Experts of a small language model.
Size: 13 layers, vocabulary 2048.
Experts: 16 empty slots to pick, a shared expert of 64 neurons.
Training: a variant of SOAP for the experts, 337M tokens, 5135 steps.
Below are experts of layer 7 (counted from 0) of a mixture-of-experts language model. Rows are named router (the router's row for the expert), gate (a neuron's input weights, with its number), up (a neuron's input weights, with its number), down (a neuron's output weights, with its number) and show model dimensions 0-159. Each number is 500 + 25 x the weight over its row's rms, rounded and kept within 0 to 999. Numbers have three digits each.
Before each expert's rows: a language model's description of what the expert responds to; "comes before" lists some tokens at least twice as common just after its tokens as in all text. This comes from a sample of Wikipedia text that the model never trained on. Tokens count by the router's weight.

# expert 57
What it handles: The suffix ic and similar tic, ric, ult after a stem, as in arachidon-ic, daur-ic-us, Mex-ic-an, sim-ult-aneously, plus mi, Mi starts.
comes before: "s", "ip", "a", "ult", "ian", "ular"
router:476502520485587509465455516505513565499552504541476479500475519564518489516511500455503529526521498514488488467497533536476516514503504508530466491508495518457502494502508452490517515500522468494513537474482481482515527472495510502506508530504452542535489497477503480526508534461486474505491492444505475544467526533494546544469478488492489510486506505512477514493460483484507469536517511482494536482482486522484502503496449508522527546479515462495487494490524481490503497514549469
gate0:499453517513563504466523491504547487498497470560511481478473517507466458492513518521543523463548523518517472466507537520456488549467489534510505500490455486512469500526539505473488525544504537517528507466538548478513533491510537525536475497531511498492517491499506533492494502517493560485506485482498476531515467495498500529504504514522474507501506472510493559521472468481511455525552531462488501511487499505487530510546489470537518534492510502484479507483484502495496468500489475
up0:454510480515520494536475528452489468493470492507520505511510551476446500525536517493512490541496540494528514486512495503505464490507538478496551480517524532532483471540485514521535510498494523467465470524506492529524516492518505493480474506482524500500521513491476499534511482482474498546489529474469498527430486469490538494489478465503497448505455521501479509524484499540530516498508480500538531496490481501513509508500528503481509487507550486414501474509459476504459520455450510
down0:435498505487497500548526481471467484514526491430480480483507491494459464515530492519490505494554510450465483504501466488485450476448476528513520482508529470553528510505483488498486497501457511481495496516471494492492486498501487497518532492498534484500504503552491519501495479507519498510498480494474490531550581499494529487475483537504523503505503472504531490532507503518507498446496458529553437460491485483532497511490533490484497485475481554492490498522449513516512482501486512
gate1:572475504504527517467469509517473535524519494518461444532517512495551465511533487486491537519467530485495504464473543500485474546484538486524485524479476497509503459491519529482458485476489525526501486514520530453523526463524520521472524444541540488475473496473526492502476479500463505527477467486518546516475470504511456505500513532534463513500481476500519477501475459505526505530508484510478512486533503498483520550482494467493495490480470499515516524478523455496491526504500485
up1:460522482489458454453525516511543499516485514499496516525482484478485535542500493484521514485468558491485475474497494506505507484520450488510485494536479449539489504493548482553509531548482480513489531496497501496544505492522462488543487491498514495536519505513486571457524514488531521491499510504510514534531489470524482528480489512510479499511451511485492490491488474452528465519488440512553484518460517517551510491513530473524465532486491482501477524499477527496492483490462485
down1:541494530491490433476528522523502463507502536487487473546534509520530494480490489489494588517502485500501506530482464517510519471538468485480500478464476482512458508462475514507529522479463487522479508526529539469519481524477492536438463515479508513517520483488519506544490490512487508494523467497492510510492479464528518540465499491508549502496527508497465503538512478478481513507457496463511500478498454500455534501514515482499434525466500490485521527495484451516514477506504479
gate2:465479540536531523455489476475522539491507471489489503476481522524503467470514536474504514505539485514478484481520486499513456483549494509503470563488493541525429491508490488538464471494490520503493518494501458508538514476501511516508487491489469525524511486514490489504492495532484529527482476476518518509464539504511526533475473495494475511520480492468498547479478503501477557487504574477555492442502544488496524521505503515536491492500502513523520542531496476535475531507481463
up2:496456508490520515532536515516482515461554486483496525487485471509460548489479496513476494495505479495485486539505461450446530497506526545524485485480543514502481527510454488500472478455489539468522532523550520479510475502492487515490500483519486447494517495461486510516496482474541459533496480513491516460477494468532491520461475467489530455488470489475466472513525467481492484533486467529508526465504499498481498507563492507519499557512499517462493476462494492495485507523478529
down2:499447538510475484485508588491486531508500473507489532503486486487492506514507508463450546505483503469546480528501548471480502500447487530498491519498486487492486479513466467487486553532493498504524471498469520536500524514520505481468504482539501440492500487533461507490486516529502518501513508506506526505475494523491535508512508478516469482502508472507517454472492584491483514488480513515511483505514494437478512524461470512452486482525439522485497462491505470495519467476499514
gate3:484524519521499502482478515493460515511501456443490501485473534509525477449490538473475519472534512486525496499498487521506500531504476503486458504502491523475497489495503454524466509464535487497492501462493467544493529501456514471527505469464521528483457496489481482506539526524451512496523529506480452492508547534517541531479499503488507509495522501509494511497480462522495504464506477481472589481509535498462503526505512492477502511488481509481465510557530504487513479491506415
up3:513474494531525546450505469459490519474527526539501466490462515498503509462540491533490517505488521541490526542503541484453470453468503506516503487476496477521474501482508498538496462505473497514511527497500472518530540500510530509492520545482493480461550516444464529510496503537520500477475518519513480541540521519508498495491498467495519521505462517512456519502496477505518546499516471479496494456538508514523572533528514489538515514460506504482508483524535493513500523505526458
down3:500537549519500506516514539494539475513527483535456503475491462524543514478524510516514451464477510500477474514541520513488511513511495534556525477489479523493463490504535536455516521524487479523482518498495506461467517487536553535524515515470496538503499493496506514488556563486519489529499468481510473507490493492475511469521492522500479494485502514500506496493534507524530446466527486522503495518480515536508566499483464501555503513500502472520511470490481504568527507474475475
gate4:511496550533520491508512483490506515489555501477490507513469487502495445549507457468533543483484485507521536482539499519506459491496506561504506507493493481505465489501500522479499495462447484490532503471516467553500514452486482492514491573527491489534552512516478527539489516527505500519499485480481502527490454544476477507468531462522469502496480498467515517484502470490528482522533495478493487517454519460488493543514473479552491509495508503510526499503492504536486497491553456
up4:489515531472519484478538531501510513504522549498450530542533497484504486512491479490477509542530520490544517510520476531512501525479508501497498489512530488505524500536500512471546442465537471487473504508542516487560500474520508499494543523493522507510543481486491514541495485512495488439489462499506516477507537530443487496490533459501494475487535543517510488471503460514509470512490474512479526500524470495493564518533527500509509509454511491496537552547520476500524499500537472
down4:510473479493495454513516499488478490475498519487518537451502518484470532466547495488537492533463470499473485504495499502472522516497518494503553489479486506508490479553476535509472512506493495524530490478518519499494491530449509504492460540539505483485494505485541481469502521556486495523477446495518501489511529485523482461505457454523498517528523507515527549481516507465528498496489417488499504499498499541548534534477541538511482497500504527508502491476478469540539453464503490
gate5:457474533515521517491496493490490530506474444553488476513473460479498536503499513496505504515483492486488510533512546549462516503485477512481520493482524493470487515519472507526527508541490506512484506512506487486510522488541490454551533501543472509547453502443516516517543500565507486551459461531506475508504477488511533516484504491505556501466473482505505520501497498545492537525526519518527481503499521543456528468474517490483524495517486482508493504485467468471470456492519470
up5:459471487546499548498529451480499521470505451490513539476481439471467497484488485520499484525491493509477474463494491524529478468494531489510486521500534535448516481449504482561524510514481562495523491494500477484520509481534504500519485488504538503490491521479536517517535519473489514473532501488501496469488523511486569501526461492496500516500499455536490527495450494512516570472519487518517453494503484529521467511520520531472470514486487507502515526478503496479482487456511486
down5:531539498505504502532526465478486516529490486479472505498474486484466508570518568506490507506513464511539513467479523500563466496527489449533528471508514503479529495436501467533506486461494503528492525480494487523510538525503467535477480490484429485469504509504508502484442524490514458506445534504525501481478523475497538501495521528520493515499498508491516504492495467477497484494500485477541481504501507476502541530527511516487485489479509500474461490483576521483528510515482502
gate6:485490485485495530535453479455530472484488478538510488496519498511465523524541486482489453494522513486468513486509498532490449503511478524508489501532538489489520495515479511510531510523556516547468548505468521494478480470492484490547487467488510504529481493534514441523518493543514505533505464512453529495495497490515530549481532528511506455520482513539509440481497501518459484505482504489517540551487545512486467483495493503551521514528520477471469511521500511500465455513499493
up6:503490514533515519499507456467467515494536510498493498519479530505519475492493471524514479492519497518479481476488521475493513488492510475532516462512561456503463529523473481419504495518507490474467487527478550499526544477524503516507498536531511465486501541559481499484474540488509513510490473495465516515496537497527451478479544476487466494518499495487542532453492511524535473499509492532513468501524459474536516503500496470526474431468541500479485486534498512507487512506530534
down6:514463475539508497513522536547469497527554442497500491486513489501506498496475456490531481462464502519490499506468501497529516516513503489473466503457486475472498525479496513498492505534513479505513467473524461513486515510542508493506522519508545508482530516487535567469526493530565516460548512527513513488493510464522523494467534528475486518538489515464507508499479508468509549492513499512490474463547466548487472452467510494457499473504489439486490531496500505473485499508488513
gate7:542500517473515504544506499531476535503520490547533535486465512543480517506526458460530516500526488519515468519488506546494507559480561516493522506513513493483461513513490456540492533484482458515489522483527502518471466435483485493508514483493475498522475481513478512490509527479504517472493505471491509537520532477491509522476539446471532478517474506470550495499454496537472463513522457533481514516516531506489545545513507464512497507499525505474504500504487491462475469501466499
up7:473561462545522550515487504456530485491504487508467518491518545476535466496479533494473487515459499502521495480518499459500462477499503505522513494554464491535482484501509498492471555527490493531495534516502494464510469483503485485472552478492488470574468492528533546497482474514465511480506470511462495460496523494531470540473495497479506498529535523468508504514505488490525522489491498483483521511501494490486474475557502474483515490455519483510462517432503502484529517511515478
down7:492552515466512491451536489458505497504530446514493508515521527486505486507476493515487465501470493489509489520490472491518495536577529458492542524492493530511486519482496447480475475497479533540497488497522511484518482554512488528545488449493484466505516475522507518507549518483476493501496526481501501450487520530450494496482511516538490473522528542484519465495497506489532514515481490465544535486462512473493518552509502510506516496521535499494457557520493512491459515472464479
gate8:503498510491511533529493490482501508510510524524565481537540520532456509496556490484521488522524494501526503486472462463486470577477521530424486528513480548484515466567498453527556501511507517501476551490496488493511507474499550508453492503495493482507543499501478495504522475523502499493497505478514468496518486523513474470460500496462513497470497518494485498536488491486504512491536490462481513516482489489448498488480455489507514502497536485534502519460484505553509491509476522
up8:501527498493467508497553517521507530528494498509521517533506472483473484462506476494489461485506561481489567518503500531478531470527480479486509546518431517504511463534527521452519474546488518543449470496538499504484513502492500535504475477508493491518486510469446487494475475468506510505526493514521522493521498523471481509480474525464562531475473478497474514502468527481479481500458506522511508522496475548517480456495471525493519552535504486505507477470525476484470497491494516
down8:525498475469538487454520543489527504500524517512513524492481495477511527504535484511512468490540538534533578462499509503498476486458489498482487486506516504488535493510499536529520469487546549502481470547490471555534492510508498521504464487501533522516489489516499521452468525474491501529484524493459486495440480513456555482505494498527468561537510469516536485505488518539485513482482496497484484526458488526492506507498476501521491508480486523477457545483460494496497479533508505
gate9:464513483504486530461503517521497518493519466534502490547484484481493499488490545492492490495519479521556457492519495487473512487513526478494463466497515479501513542506511508485509507507445517492463519522484533513520502502484452532507509525472546519482513526490501488499490544460484498489486503470468524530477493532494462475526486521508497529532466458495520548513479520467494509507488450493463485477516493513444491494535493471528515534470467477521457552539492512429522483557472508
up9:513503490491540491549499514515435468513507492511481500443521531542507512496487508483542541474516500485525460497517489485502474482501502497491479503483506551464478464506474526476468527524479485514519548480480474468534504517512526551495486506476526541461498482520519484515464499514497514510511527484453452514495509498486499450514488445482532507527476481478481458484542488474521545503501522479528517491516507479496495493494530492530510528519461548516501490516527501510506582455520488
down9:521479547513539533517514496447518505477496527524524479509469493592528509502543512507487514537500485480496499462492539513497498544494538504525549530525498472532529458523494492520482533520480487500541485505503466465508511471496494507542531515493470470512472522517506500497507456484515520486469500461484471478493500510512500486487481525497511474483458525479465505486498480532515499491518449525541537509457524481508493533493508524459535489490433524509501523476553539511501507482496488
gate10:476493528546533469498493485465535473511532493512505497483587442528464483534530513500470506491482465501492470510478487525462520534483528531501530517494540468519484516490488514496478539520508489512477518526497466509511481501512513532518489485450474515506483510487483514524543499486450471502479525462531529486501453468515515548531483484474509509470507453508568509483456503507514526536498527504517490517505488473463512508511471486530518528490501463490506492506466437513491481483517506
up10:520472505471578527487486487429490499499520488531536515482506509510508477514495515501520490488490520495490495518477523523461513539484497503497491489459498481479483502571481543527513509485491489483507484514502488468478453489508492522474513473482508528491442511489519493539530514520512520520475481488484499545493514496504526504487496518502501443518514512529538460533531502470501470477499473529500497514531443495511528526486505510522448558499504550486535483543433481475475472475523522
down10:483543506482483518517518493581496509484496493549476509488526488487516482507524482512548489453525499518518510499569525537493525479485502491553502461497536498478486501535524494470471510516533493505512507521478496517540499527496546480477447495521479511534507525529487495479518479500467490464540546477481541498471511497498495537507539495514450519483501498526487520500488493492487474445512467517500499459532497506445517514508462507500524548501511494511562491472504509448503505502521529
gate11:499520512504515514478475525548494496472494524478521474505514527506501473485485504505487477520551509549499511531499531483510496460534538508465504475558519473512526501515498474492545484449477518494500483505465525527507497491479536447499512523495529511499446488516578493495506466522457510515524450502450496528457521495518464461510495532530482489473468522490481552520500496498486508492565495492526489468524505477488482536518496478494501486536540463547464521495473506503502490502478477
up11:484490523505525449486469530476452486514473527509532496459484526521472502519525488511514477513487542504511466481489525483462503495529467528482510475533510476477494517488500530508490494510480499506523509477480469520513525467514535495522527578488455552488466539492481521493508502475512517474500468508533429538523505445545501536448489501501468459483494481489546505516467525499478501494539497533505512496468483514508527545493481456490518499535517513545482495493492535493528492473486517
down11:533488518499546474504477466528552541488511491472481508487486523508488486522526510481524473509519482517514480482524502489509493544497495444517533450497498504479475478507542490475538484498522510498492503496506490525522549503542494527478481557470506540494503522487493525520516523503520507503486501506525530521517473505552492413513466522559460526494450449471497510482502446486477502515507472524478489544480483493485502488517456470507495501529491459514481550498471529513493463488507506
gate12:498483537509575531453479504471471520513544482524477514502484497463504538491543538472485496552514514510518490526490526535502494494471528508524496474477481488465485451520488521490496488499538485495478493510525519545455451488494493501503545491490479499481462480504504514545486527499454453492559473495499547490480453511500485522492484500513501500528490466494533494523462511495560499515512534554497488511512545501501514504527471478482520522545511506532489541514482491487496492523471473
up12:490476457508520514504486454483472442482498499471525451512530522470529496468505541496505483492503496471487508509487486505511524490521510477532496564473478437445497534478498535492453474463515513483483536506556492470477519531469531521501488449521459499499463509512475460466503486501499489494496488515523532532537459503473531518490486495559472467512504486497510499451506489501520496539531484513499505497502513478510479472528479538525501471489494528509521487504505492527516448452477492
down12:528499452498465471491458514473490517506541522513508464566470464545492489517508521491514502506498507508474527495525493466474485481500517496547432529533517527494478465505464513510456495520506481501431503513523494525518470474496508464496493517495507500515459494483505441484544526501475475514470459501496497494474473501490525517530519513529509465460498485520498454502476495541548454507492491528514504500510500528473482464532471476516483488502531506556524479502470512507478528497454515
gate13:480513513506532488469475473535488519496495520484500447504509512531530508519517510531477517472577520486492528519513481511505504486511511478506460493487511500507427488455514463473527537465461520454492481506523525529531514484494449527448519480519541509540512495471495524510527533479511515500509485555496533485485510484513501527517496509486519489467483519477485497488494455489489499464516499504486479470499483459480551447488503484525490529481477511485506549501535506460530492486502429
up13:538486514509458504519443504506475495486526512515527471491507507501517498521506482504523519513496480551466465495491495456542531512499475458496493503543474517496476463549505516483513472509508513538463511448546470483489482511520470508498490447473476502476505511460491516505500502501514489476539481490500499513505494469498506570432475473508549534495463484460490510500514483466511536497508457440494514467462501455492517503510481448480503500518485437468518517474495508472499497509486487
down13:507477458525469509531492530510499506458479529459488467541480469506478522528507521534508530497516526537523529508497502485513538495520467470461482469464476522503493542514550493509498502473496514502522531505505467525496481471497476538529468524501492514477500532465480478520496497493482497481532492504490547539530536496494482582493536482488507443545486504483459509526501505569494512485483499526513511531494488505522498508518458518520444526471487465519515469486505514495508528512541454
gate14:497513523485578538490490514495502469499526516453511469503499492511484486507484512511497501478494508512506548486490499499432532510478475497493533493500497458465527458530490490541501479534520473502463518503444537493497491494529492543459501506516495492470521517454487511498552534459472482507521512520526543484558494524484513528488533467484499500519476542477505516506516478482549512488488515473483542471534501514466491525542486480468461537484545475508470498473487495509533517534486522
up14:498472456495503505462523501500488505517529517533528485488503510520520464492515472512492515512481486502467481498495485491469533492474495503496512482546488508513526484494461456531500471494454464435510545482485531440502503493505476529498483534522435524545493483537496465496470490484500511483492477536469477506524516514498504452512541446518504526523504486485540474490537481509516519496476497525483435505465522540537520493483486505464518525489493503568492524445538480531500489503491481
down14:481498494472515530501432498462504497530513502509488485494491485497472530490472486511486519516485537459509556494484516523483480487541509471514511511501501563487505473454465531484513505525472473508522579466505494460503482491535519488447544466494469487505486548506541507502531497466480574486552498470491523511474501497486514481459487487513469539467523451495496489502532520529493544492500476472483493478494503490540477499482505502513532519536505477499497510474489529465524496521510496
gate15:529511506476522501501487537476521480441530527495501478472457510505514523500511488444474515476468511470495479527513513589496527522500492522528517506442534510480528507499507496497520523501500518476470511493547512546497489496483506515521521480508503500491523511512548515525478513540537502488488518459438487494521513475530508529501445532514446495508464474494462512512492477481555518507490478521512510461474510542489504530502486500527536495474543456467483529505521534470484496495512472
up15:495497485526497555492472491492509485519449491507554464542533521500525501538523530538526453512543522499496476508487529528509469488527534514504535491524505517544496511480488520527515518540510502537477512502542505508515502520525538485518535489528467470463483505492510492480505525473503504497527560493514480488510501509484472509515493483516531488512509488540493490501562489508516465474514516462528472544545530491498484528460549531511564537474503530509514504537476481537515463477482507
down15:494472507472482498489524503481493519507506459498537521511541492499518496513502539497479468505482503484509487519518479519485463491493574468494493475510502494462500522535498488514507476517503449524539467521480489512527467496509536525453511463501513503483468461520483455494518483497497491492515484468503489502484505510523536462489498511492497526498487479538531495525432525495502510495529487469506511479491510464525554539493500510483548422491431574470488544496499517498521543475477524
gate16:488488514468503460484480518494529530481541529500476492459475531514516463489492481488479481517532508493530557535452511529508536492496538495492496504496531499485471484545509490477489478507484458500519501560532537507516525543510474499514494502576485472487481521450493500501474502494492521503467496512471532505473545512493532510481510437520483531513504445467524488514497458495523531522513508507472478512473468551495478480556527524556532481488497495484520496493512477509476482481488480
up16:497513480529488534494490433507473481526517552496439457517543516481490539492459524505520502506521465484483512486486492499524488460451493488495525472477486472487469471511494513527498510483514525476488497531509457520497528537514537542479505508519515484519495481532477514518513482509492501510497511455486505526520455490522528497514524475497513473490529512560521533494484534512495501509529500472480470475517563505524498540512505507440549497501481533472528482533493453466552504500465480
down16:511478489463500514421531487467494513508482505514501563496513509509501475446504462496534473456546492449491527501520462533443493461494465484525539496497491487479559513469515502491488511519462479545484492508491457480498489536493510504537494507526548500507496510498517483479489458520494474495515495469463509480497499503509480463497519486482504502486472497518518521507464529531524467519493503516503520523501521468576550519512482520482512482511529514538494523471481513503527544464511482
gate17:533464533507508480475437493504519546477502499514481531508497472475519517484506514523505512509527516582470546498473484526516504503480516555491508513515524509524502492505496501500509500480523477532435552542489509530506532530500496505523489536488494544491487488534532480511522516464454477520554551500503491497517480519552542491512529526484494504500474455493491474514491492502514504533543545541509504517523499497501523546479432502521526500519494474503530518481499486512492487538499489
up17:465485513481502567493550524510507490490506519489511491450469508493524513491516504493509484477499509502488502486548499471516468510507498489478513512478523493497454478490544475515479512508502500522432485533489485544552505517484455523462516530509535520519465512491493491504484502496509461520510499511486539509532473534477515503511541521481492525514522487455490490510493583568496559561477487488507522489519496531536503495515461544508525507521502481490463531495494505479551499478533509
down17:497478520477505438500489507482527507495483516482551520422526469522494519477498482495485535510449500512534459516503481501510530493537496469491444535522511488531474511499470496462522552464525532476469546503481513488492547510465496478515517495483466560486533512477510512520484495488490517472494467515499535511501526527476526511501489435501511511483499473489527454471524506519498488487532484502504533503492501511476487513526537502508480466516484493455559527500458485490477537516471498
gate18:487470486480524470468507528534492511463498531524473507480451491498507512504488510433483483523521490507487490484523475462485538512525536550475523483502466523511496475524474483551516450451466485534468511490526513544547537453512474505535486483484538553506508507511491477498521520482492540509475506482490488525543489498500513465436490464495506486478514516515554489537482484469513466502485558502516450521498499519529475520509516514479469501460510505495522485499523524479504506500490486
up18:470508443518492540480463539551455512472507567470471509527477475483493478487513494531543490513521517508513510512543506496521498542452502497514525482496490465507499502557492515488521555501478511514494504504476551501506521510535479516481524535555494536524483523474505494498485498488474529510456510523479509505522497518552505486519543515476503540496528476487532518515507556511483481479551515473502458476498455541507521490505531513500526509481497485522518518495511481473528492491526454
down18:556480502460507471501472493486532490510537481525506509433517500490453496524497508512491531533522480521522554447504503507534515485502511471462512474535496490546511507471486486494518482481531513492482509501493502500489473550536472471498470481527485470489504499497466480429480527465518531487469489493473542483458514445468534507505492471505459516533476527521502485545488511514487503526522513484522497511513480460485464512465492546534535486496488507486493499476499482461504471457528468
gate19:476474533529542527511462488533473534496510465470458517495491488526491523493487540474476499500516490514524487485539498494503520518485513523484512474480507544493530479451462513460486482525521491508478488471539518542520520498484498513500576532523539533533486495511498503469510480511505510477525505466497508526488520472502527505457500534520479505529524486538464493508534475479519487541497487529480521481527496467493489521482465453535533444452495434476488476494528530468462479490496504
up19:498504486441465506543529497503515506529505508524505512488516495482517500499478527489505512484465505500540493500506496474482500491482528491514439465500497444562505463534535521509510517527484488500514502489459470536486510520510482487517512511526481489537511503490586482517495498504548487504492519520435518512464480471502536505486534507492519508488481469510449559520537511527450527484534508505515505494481504552526506524527450449487466505522479512510509491522529460521514464507523511
down19:507515510518485476501505532477522520549456507474529488495460472502513471464537496502527529526466508523510507450505503493494497454470499520501485488472441445492519507499507490501560491486509483499548524485491476477529519520484499523519498500515478503485497443468456470483525515495422500564474460495451526523506460486525506494508502477522517546508540487476535510531489494533492490530467511475469452498500525474465498487519523493484486524492483518484525519455502486525522495507480481
gate20:477507518466529517514495530491492561482544497538472496464492467493550498476501532460451488465514483535478487476529486544488547481527459488489457510515519541467493507557502530496501483530528476467489511457493483531497518508510505499515504501458499533513538478489485495497513518522449488525464489489493511513472432513516503485523534479529481503494546500503481472518466476484522479511504475546487470508541519472501468546494500455474491545486506485513487506527471512473526499496515486
up20:576486532512475475529513472470535513497518490494520481528520466489512524497537513467515468533497545493507512516498479510489484487526513529504504529480523506489489497515468485490520498485503462491515497504503501495487501514548471464528521507452489493500554456512510515522500521473476457430493524531508540444492451512529494507519508485532481526514533504492477559459540489505511475493517492540484501461510533489530543527512523470524509512510517491487528511525551499463527482449480477
down20:475473477512536485476515493506474544497526521476539498472511505511531507454507466483516504502498483494530500502500486488494487491475511491496509540495505471514464516523519490485464517462512507545507514486513465479486464454503485517486493488527521515501535501476541491483468534518503480538470487512506521515503564513482489483502463530522459529501505480473541550523479518492497466464478527505478496521494501441507498516540503416501509582437504518512476472499537490531534492536509519
gate21:462506484501565487468464528522496520562486477466481518506502537493503511483529520466521482501520530513479495519519530533457505495496521474506494461479475475478488530508501490513497533536504483511477513496496518510546513485480448517495467535506498448486494523505485520511506523508472522517514456497500455494478460527514474503513513480545467478520499508490469457491509505530475484475537505437475441531475490483495548490458517501465493487479499464519504495503546517496535527539518447
up21:512542496485498508470499476459498521525540445476499533482470504499510495483514512536491503508501480491527505484466505518520501564518535458493478533517554508534491485502437466498507476483489545478521508543494461471475475475461488472534489469525474486495491489468474477469463527472506506488515480521499481513470482514530462493511513462490502541536489537520508502553518455523528488503464493488504526493482500466505461517521476533527476496547475525487460497479520540504546512502491477
down21:499524493501464514513497508484511518471522516496503484532522489451461477487475519502516491487466519495467531451525476502535457440474479434523484484490508523514483492511479501491536516513509486510537514499558503512527500484480484472524486472471498535476536524488485476457502519535486521469513491506443510526529494526491487427501527521523468485490506531515484505459506509491470513507468492457445463523496496524503494536480480506520464513512480505480496527468496544515497429495508458
gate22:488477514470466480508498538483490528542471502462542503511527499516492528492492505483436500517493494485497454474485523506494532470534538537513523478485471496507501483518519485436516523532492442493507489462520488531482529445528506503501511485451482474494489509510467522478468466459470486549479498487504462476500521475467509497505504455530523510518510524554500464474459482512529465533496493508491490511499492460521491477507502484529499500507502483498474436542486535484442507491523477
up22:513485478510486509479498495524501517510522508510508506480541492471560484510538506535452512470505512466510452511490532497542484462498502537501476542497465487497484502482452448501506511466560463483478537528518517520539531499511492447508508516506480480465503489480515535510498536492529503461512464481512495483465469492510512552478486482493438463523511515527499484527533503498464477530500489478532490505529520467524544492529505496533513500457509449479522530466511471491513525501455486
down22:501458518495488493474544511503445512514540498546531479513486507480472493528479478509497517505508468470508494521463522498497507504509501491504521478531468467511502513556506511567501482507529542516513482505485493501524497510502477465510490485495525481497551470598509513488482524476472486463550476465529496474545505514525478464473475515467522477469518480477519499520493453489475503517501504493541501505466477463511491483548545475537487496448509499467499534463520502469518487495513488
gate23:494473508516552525534464484555497525515514471498530506489490499552516473532488451492497524497477474485527511514507511505499461495475531463542484523449556535480537451511509455470510545531461505444501505509522460516485519522522483485519485511533498523488524504469513507498466484489493529520490509512485534539515516536524491509541503512482511515508463447470519538506464531498530488522503453508495492480466511522513495497488489509490445498453463505497501497533512477469494497496476536
up23:478521475515508514492496533467494485512507473507530482479539532513473494554505512475452512497514482492519490494497489451517482511521568533514475531489503542503504478518506502476554506518505510520517452559533497445520489460495547466514537493511533537504518511547510507491485514455485501522513488470529486534471526525507458474506454560519515555512500508500512482487491464518497465534489483515498496507478506470536471471532527489516473464509518516482485503506469497457506486527515475
down23:497524491515503532495510517501513524552512537539471487516500500521482520567503491504517458515492501483506492515480516490487486505483494537517491485525482485496459509514534461523504552514513469483537504539490489524559529508507548492498506541497518492505488514507542532539495500504494490503487519485475510522488502507525503513505488518463522499499497485577510503485480486391508486527498473508500528473528471502483528508464517522518548527492517562470530493515527470494438486464505474
gate24:488515485502521539466469490502479508496542555539480481461481490532470492445461512488471499509503498494529544518540540538507544502480461465478522516522527482522517488494475483470511501508503508526496458458568469504488488501465502529512501489498547484506520524510510494500501535517535500507507512468489482511490503532501499549504500558455472496520505483471515500466505468536510501541501465476501512549462517542472515518493481477551518510495532496445489490516498508540502506481540508
up24:507542488463526473474501510518493540504511535493474472499500480502489493471522519530542526499549528470524479482479471538500532472472484458512521488546433488538532480526490461517496495545519496524510523534467486560456496500501520511503482486481503468520512503503516462513516541521503509502489489505550508502465499467526472516515524516462508481524507513526552459533504475501476438529500497502459508531527518518544508495543501499498493506479514519465493483521493480542537503483476534
down24:527510473501515486513504477505533514508519442492509439516524496489525526505522492538488510461465472493504487484482501474463455468478539467473508505487496515526498539548503483477498497509485481458519512472535515492523485542491496483511509526493505469492500492500496496499503515589485521492480502531468462531473449516539550508456518532472494488507482469472545482445477461484495528510519450484479539508507493464467477536532504494525523537486492514504484506528521460502484520476482493
gate25:501486482499514523437521525491526513499467491493516515502475539550522523535521503475486513478527502491500493499526528509506502507527487507490462503508483555466517514530470485470505537522528564537502505467506509471506484467492493484490479526467491493521472494471475457505495496482464472492509489468495531517505473510489548562484574481535472555516545481527525514517480526479484519496502522491461512496530491491470518490511527480512525462507512491540521533470501516514437465481524464
up25:478518453525487495518513505536496489502489490510499488497474474540522503450508548507505518492496502528466525479517520445521502486502547505554494540465537532492489496529516510508501527508511471481523485467515557491496524520474529539533483498508520525508484461492458502496493510480491476499464443504538498499504490523492530543477502520504440497515527503495514531519502489573460436498527525541529527530517494522477521501513484518491545461492540503509510519497466484508502516525540537
down25:464510522513527478560471536517520519514507524498517538492512504470524483517502518527524495488526505509460480461483531494504455504538536470495502552467499499430483508492517532474500456489480523484533487479465454473473505514531512489504517496462516548472534464491493502491469493471502471500500526491526516508525505528543498544492472467461450510485533477514520501464457505494496506482502504542475472511543442537539505528480472500491456507504517481506501501489521557488503503499501504
gate26:505488490510512507490513491464487436482493504533535498524468555502495483502501486491523557511492493529499496463526477515464462481526505508492493521545478477522486548497460488504506522488484488484457522480504457462482528472436497454500501478522511484539520462495488517554517522481489512496491519449473462492506520535520476470480512484477502515523540497525521478508503515519516465513514512483469484516518532435494507493503463516522467504510472534466512542537500470531487512500439530
up26:445525513506492468472539505449534500495472509525539503486460530516476518493505510504498515470528500513506468490440550487505529475525466506502500453462493504518463524472498502475471513511506503521471521507493484501472514514502515431483446527514528522508467487487474477495512495506537516463465496447503520506498497508488509469503466471496545461518544550511518525499486511457509517506556496526540501523541492510453508474481549495508503500487505531486477516479519505536514526528504542
down26:487502503457492564497465477483487512498518526511486504457502516554483538476517535506500498522518490524470502504482513482526529484518487525454513547469488496467508495466487512510496461463517496494522534541474518483513500478475456514504510527513486487522497491484472507512439535507524487521506514479537505513507485514490505536504459452536548466487499505499471524520493480460518505510504472528528460507473540451472500491519463512501482489475523496459461507495516507494504592449513475
gate27:515465507469487502496462541517459489544533497526506468500515474547518529531457535520521486536457506509489489428531495535508505503482469490529519475494526526477529486504513511510536528552507507494529461493499514501497538531520509517506514500487493470511487506509465480500516493506477515521499496509462500523484420518511490471484535478531530467496488461475538539505482525464490515499489480525473491513516520463472490546483465478498498525472538490506447534508459522478507516471487541
up27:460512470491514531502476515515513462472418515477502554480477528453485462539462475545485531506515465501555496521488508471488493469503521507476495523504521512491496451516502447477507490514480499475483470542535505490532441505510492527512479509523460501523525481495448542522480491494504515521506492490521478505475522470498519509506467506438491515498516493494502497527514500449469528494465518471487504491460531490502554467500512533543491481530507486475485494514510488501492485453506525
down27:501486467495520494506508494453486500488480504495486484498481537485532513481495477484488473525479474455485535503511453472502504490479500439464486550487448489498486557534555497468496518495490462488514510527555532497498522474506528503488487536547537503521486515521530542511517492500496523535492534514465443506527498518516469498476503465465456475493494509487506508508502487518529501479530450516500502512511494495485495505486502524492503425449500492535497535559541540501523508530485511
gate28:495479490496557450494455530512484519516502495521510461521493516509547472525533536453495523480516463441525456507491504468466486454459542492530524525457466514463475506513475486512540558476493501543498520513486469512498513479492512473513488518463480500505519508512495510523495505476465535489498478515509481546521519544522479502494507469491473513546484513498502504517506497479551503497528515471460462489519496472481449550523505512527501489490503480503497553458509490503524517471501522
up28:523489492505489470500521503476540472531492501492511509480500430516492503508474510481469454496482497526467534510537513444521496549524493555491499444490485540496537475510496523514481528475537521493517443527516472475539519477484540470536468468510494530465468478523489487480510514513490518504469491523531487507508493450499476521511489531488495456493507532494496544520492500501508486482554516492456502512472497518522475486475483483532526436495517528493502442494488470513522466511513475
down28:493466532521534467485505507482496491471517482516491553519451491478512469464489508457516519487479490506499465529554481493491499463508467447507482512493514466512484506447510482532514561546534531490508534527546477516465512481497502470521503499489512507480511508489482495524527495465472469479498516494475509516464509484521527475542488498557498518518530487506517505519485507491524459523528495464486487471544516488480516449501510549494527539517473513489528496473475475553494513528435504